{"lr_router": 0.00032, "n_kv_head": 4, "beta2": 0.95, "weight_decay": 0.042, "warmup_steps": 54}
Below are experts of layer 6 (counted from 0) of a mixture-of-experts language model. Rows are named router (the router's row for the expert), up (a neuron's input weights, with its number) and show model dimensions 64-127. Each number is 50 + 10 x the weight over its row's rms, rounded and kept within 0 to 99.
Before each expert's rows: "mostly gets" lists some tokens that are sent to it at least half of the time. This comes from a sample of Wikipedia text that the model never trained on.

# expert 0
mostly gets: "\n", "'", " ===", " However", "’", "\"."
router:76 44 53 43 57 43 36 50 53 49 54 67 36 62 50 40 61 36 47 54 50 42 49 38 53 33 49 46 46 46 61 38 58 51 54 36 64 55 63 50 62 66 56 47 53 49 51 47 43 51 50 67 51 40 42 45 40 38 56 35 51 32 57 61
up0:53 50 45 58 36 45 51 54 49 62 50 37 52 57 41 56 53 58 44 61 46 47 58 43 39 64 49 64 52 32 66 51 39 36 51 52 46 65 36 43 52 55 50 59 54 47 54 55 38 53 52 47 61 35 47 47 38 60 47 45 37 29 52 44

# expert 10
mostly gets: " and", " or", " but", " during", " &", " than"
router:66 48 40 71 60 46 51 50 38 43 49 55 58 56 54 43 36 40 46 67 42 54 45 40 69 51 31 64 28 36 57 50 60 46 42 59 41 49 63 46 30 69 38 55 54 57 62 44 63 64 29 37 54 27 62 38 57 62 38 58 44 52 48 41
up0:48 57 42 46 43 46 56 51 61 57 57 44 66 55 51 56 45 45 51 59 65 42 51 51 42 48 30 50 37 32 51 40 49 40 55 60 42 33 44 52 58 50 56 25 64 70 44 45 45 63 60 50 40 57 54 45 68 58 38 52 42 40 46 59

# expert 6
mostly gets: " 1", " 5", " 6", " 4", " 0", " 3"
router:40 46 52 62 50 42 53 52 62 50 46 67 51 64 42 46 47 33 33 53 55 37 53 45 54 58 64 48 50 26 44 52 40 42 53 51 59 58 59 43 62 61 50 48 60 53 52 51 47 58 40 55 58 43 39 56 57 24 57 74 42 64 50 62
up0:48 59 53 40 57 44 51 62 42 38 51 69 60 32 56 62 50 45 50 51 56 53 48 54 58 51 57 47 54 61 49 40 53 73 42 38 48 25 50 53 70 50 59 63 47 47 34 55 50 58 52 43 58 33 51 52 54 51 51 57 54 43 56 57

# expert 3
mostly gets: " made", " used", " released", " began", " won", " held"
router:57 62 52 66 49 55 50 48 69 55 46 41 44 57 47 38 60 42 33 32 58 51 49 42 57 44 59 42 43 45 49 46 66 61 38 44 43 63 46 45 45 48 54 38 47 64 51 42 53 76 54 49 51 39 65 45 64 46 44 38 56 41 63 60
up0:58 64 54 60 46 64 40 39 52 56 47 55 62 57 44 59 67 25 38 52 81 51 47 37 54 61 60 43 35 41 42 35 31 45 48 39 64 53 52 49 52 34 68 34 54 56 43 55 47 63 57 25 62 33 45 70 67 31 36 43 55 61 27 64

# expert 4
mostly gets: " States", " United", " American", " USA", " West", " York"
router:64 44 55 42 61 59 35 61 55 48 40 56 52 59 44 40 45 52 47 37 52 41 52 38 48 51 43 46 33 55 51 42 71 47 52 41 52 40 63 47 16 62 48 39 35 38 66 52 65 58 44 44 56 70 54 43 55 43 51 60 47 56 48 55
up0:44 59 30 60 54 61 44 49 64 56 61 47 53 57 61 43 65 57 30 37 48 37 64 54 31 44 50 64 47 60 45 38 57 49 30 43 48 46 52 54 56 58 53 49 57 59 44 52 47 30 55 55 49 58 52 41 45 65 39 44 39 54 52 55

# expert 7
mostly gets: " the", " Central", " United", " joined", " within", " Northern"
router:47 43 52 47 67 44 41 62 55 49 29 52 40 55 38 44 43 55 49 45 54 38 58 46 60 58 56 68 55 55 57 42 51 46 65 67 51 57 43 65 17 49 38 48 24 39 65 43 49 47 42 53 36 27 50 49 53 44 56 55 37 66 44 52
up0:49 41 55 53 43 63 43 44 26 53 52 49 63 38 37 65 56 38 51 45 57 51 42 48 66 52 55 59 40 35 44 62 75 55 43 43 49 43 59 52 42 46 56 50 59 60 61 35 44 41 40 49 65 28 50 54 38 48 55 43 34 40 62 41

# expert 14
mostly gets: " ", " was", " is", " were", " are", " he"
router:43 69 46 37 60 56 36 50 41 49 52 59 65 35 41 46 34 44 55 50 55 37 46 38 50 53 37 67 36 53 55 42 75 68 56 53 50 31 48 63 69 53 58 42 56 68 45 51 48 45 51 52 50 47 31 33 46 42 32 66 46 55 34 49
up0:62 44 57 62 54 55 52 54 38 58 55 46 52 43 41 44 53 33 41 62 54 65 51 44 55 43 31 54 34 41 57 55 52 41 49 55 44 58 58 43 60 45 40 43 46 33 38 32 42 48 72 44 77 56 44 65 49 53 41 49 56 49 45 63

# expert 5
mostly gets: " MPC", "See", " Le", " Preced", " con", "′"
router:44 55 60 66 53 43 64 49 33 67 41 39 39 61 61 55 56 59 35 49 54 67 51 51 57 71 26 53 40 41 43 39 63 54 42 67 62 58 53 32 40 60 57 59 45 54 35 43 58 53 48 47 46 37 37 43 50 51 51 45 51 54 42 50
up0:56 51 40 37 75 35 38 52 63 53 49 38 65 62 58 64 42 51 59 48 37 57 52 44 60 55 46 71 44 58 60 64 47 56 87 39 74 61 56 41 58 47 79 43 51 46 45 35 44 39 60 59 49 56 35 69 53 51 40 61 53 48 47 31

# expert 15
mostly gets: " season", " League", " School", " game", " series", " War"
router:46 48 57 60 62 57 54 41 43 63 39 49 63 59 44 54 68 36 52 44 36 41 39 38 49 53 47 48 25 43 48 43 59 65 55 53 48 36 70 63 53 44 55 37 24 72 52 47 52 52 44 66 61 57 30 46 39 40 56 36 50 41 54 53
up0:49 49 53 51 54 57 61 40 47 72 42 53 59 62 52 45 48 53 47 42 35 53 49 50 56 48 54 37 50 53 32 21 47 55 50 60 66 53 39 55 42 58 54 45 65 49 51 49 54 51 59 49 50 62 62 36 21 47 41 55 53 57 44 50

# expert 11
mostly gets: " Al", " Michael", " Ko", " Su", " Du", " Richard"
router:48 48 60 44 48 45 56 41 59 55 35 37 59 47 54 38 42 60 46 52 42 32 45 44 66 44 35 54 47 53 51 48 55 41 49 66 60 44 50 58 25 48 46 59 59 49 60 44 62 55 36 50 54 41 41 46 57 25 42 53 67 47 41 48
up0:59 45 38 41 24 36 56 63 25 44 40 62 59 50 56 47 36 46 58 50 47 68 59 34 61 50 60 62 66 57 29 45 40 29 38 54 57 43 47 48 48 41 59 56 52 31 52 38 43 21 37 47 45 62 51 45 54 47 49 61 40 53 47 51

# expert 12
mostly gets: "ton", "son", "lin", "ion", "ism", "man"
router:51 60 46 67 72 44 50 40 66 70 36 50 47 74 34 38 47 56 52 41 37 48 46 54 59 55 49 59 63 66 58 40 73 77 50 44 48 42 67 48 56 46 57 44 32 53 56 51 54 39 60 67 44 62 51 60 62 64 36 43 28 52 64 50
up0:50 57 56 49 54 46 46 52 40 59 32 40 46 36 56 55 49 51 54 33 41 46 43 44 59 50 34 65 58 46 50 62 54 48 47 63 47 48 50 67 76 40 61 55 46 36 60 52 55 46 70 55 51 56 67 57 46 41 53 62 41 42 30 48

# expert 9
mostly gets: " \"", "/", "\"", ").", "\".", ".\""
router:26 56 61 35 54 34 64 51 55 50 36 48 49 52 60 43 48 29 20 49 54 34 56 40 54 40 54 58 35 57 49 57 54 36 68 36 31 34 49 37 42 42 54 42 58 56 68 36 56 55 44 57 48 36 66 54 65 44 54 55 62 54 62 51
up0:61 41 43 65 53 59 55 75 65 51 49 47 43 38 40 43 36 60 59 58 46 32 50 45 50 41 59 32 56 33 41 45 47 48 61 41 49 55 41 56 52 46 50 46 51 53 81 63 58 58 32 34 56 60 55 43 30 35 49 39 48 46 51 65

# expert 2
mostly gets: " S", " P", " G", " M", " E", " C"
router:52 66 39 59 49 53 47 57 47 62 50 45 56 52 43 59 59 50 40 58 55 49 44 47 56 44 45 41 38 50 64 50 45 39 61 63 60 42 64 57 58 50 52 39 42 69 38 40 43 50 47 43 38 48 45 37 49 42 59 36 47 55 53 76
up0:48 48 42 45 71 55 56 49 40 60 42 41 57 61 56 48 47 44 44 57 61 47 48 59 50 32 64 65 55 46 55 40 41 52 33 47 55 28 34 37 68 49 45 64 41 48 51 50 56 47 57 32 51 58 58 35 50 65 44 48 55 39 48 51

# expert 13
mostly gets: " people", " species", " Minister", " member", " part", " General"
router:71 60 63 37 82 39 39 64 49 51 45 45 50 56 22 39 52 32 52 56 55 17 49 50 42 46 54 55 50 48 49 49 49 56 55 54 57 51 57 44 44 45 44 31 36 51 45 44 84 57 44 52 68 70 49 48 49 46 47 60 61 45 56 49
up0:54 58 52 55 46 47 65 56 30 51 42 59 47 44 40 28 53 48 48 47 62 34 52 47 55 47 50 37 49 57 49 52 65 46 66 56 61 58 34 47 49 56 38 33 40 53 50 41 46 26 56 53 46 55 58 58 61 53 41 56 65 40 27 69

# expert 8
mostly gets: "|", " where", " when", " As", " if", " You"
router:77 61 61 51 48 46 31 41 56 68 58 43 32 75 45 45 54 52 37 58 52 47 46 54 47 44 49 61 49 53 52 38 54 44 62 68 47 35 61 57 54 50 56 48 36 72 57 46 54 62 47 34 62 27 56 42 46 55 50 46 57 52 46 69
up0:46 45 38 35 55 60 56 46 39 54 50 45 54 64 34 56 51 56 40 33 42 55 32 46 53 32 42 48 57 50 36 43 68 58 57 56 45 60 45 42 52 57 63 44 43 52 63 51 48 46 39 52 47 62 47 38 57 50 30 59 60 35 48 53

# expert 1
mostly gets: "---|---|---|---|", " their", " its", " development", " his", "|---|---|"
router:51 65 58 63 56 45 42 49 55 37 38 38 42 51 55 50 66 50 56 26 55 62 54 20 50 42 67 50 47 36 59 55 65 49 51 45 74 34 63 39 50 44 59 47 38 75 43 48 56 43 36 61 51 66 43 36 55 58 54 39 41 48 50 57
up0:58 56 57 58 40 59 49 59 56 43 47 53 30 49 37 51 71 37 34 42 50 48 64 52 33 69 58 47 49 57 57 57 71 43 56 52 60 41 42 41 30 57 40 49 41 39 57 40 42 43 33 44 75 50 61 54 39 35 55 46 42 46 38 53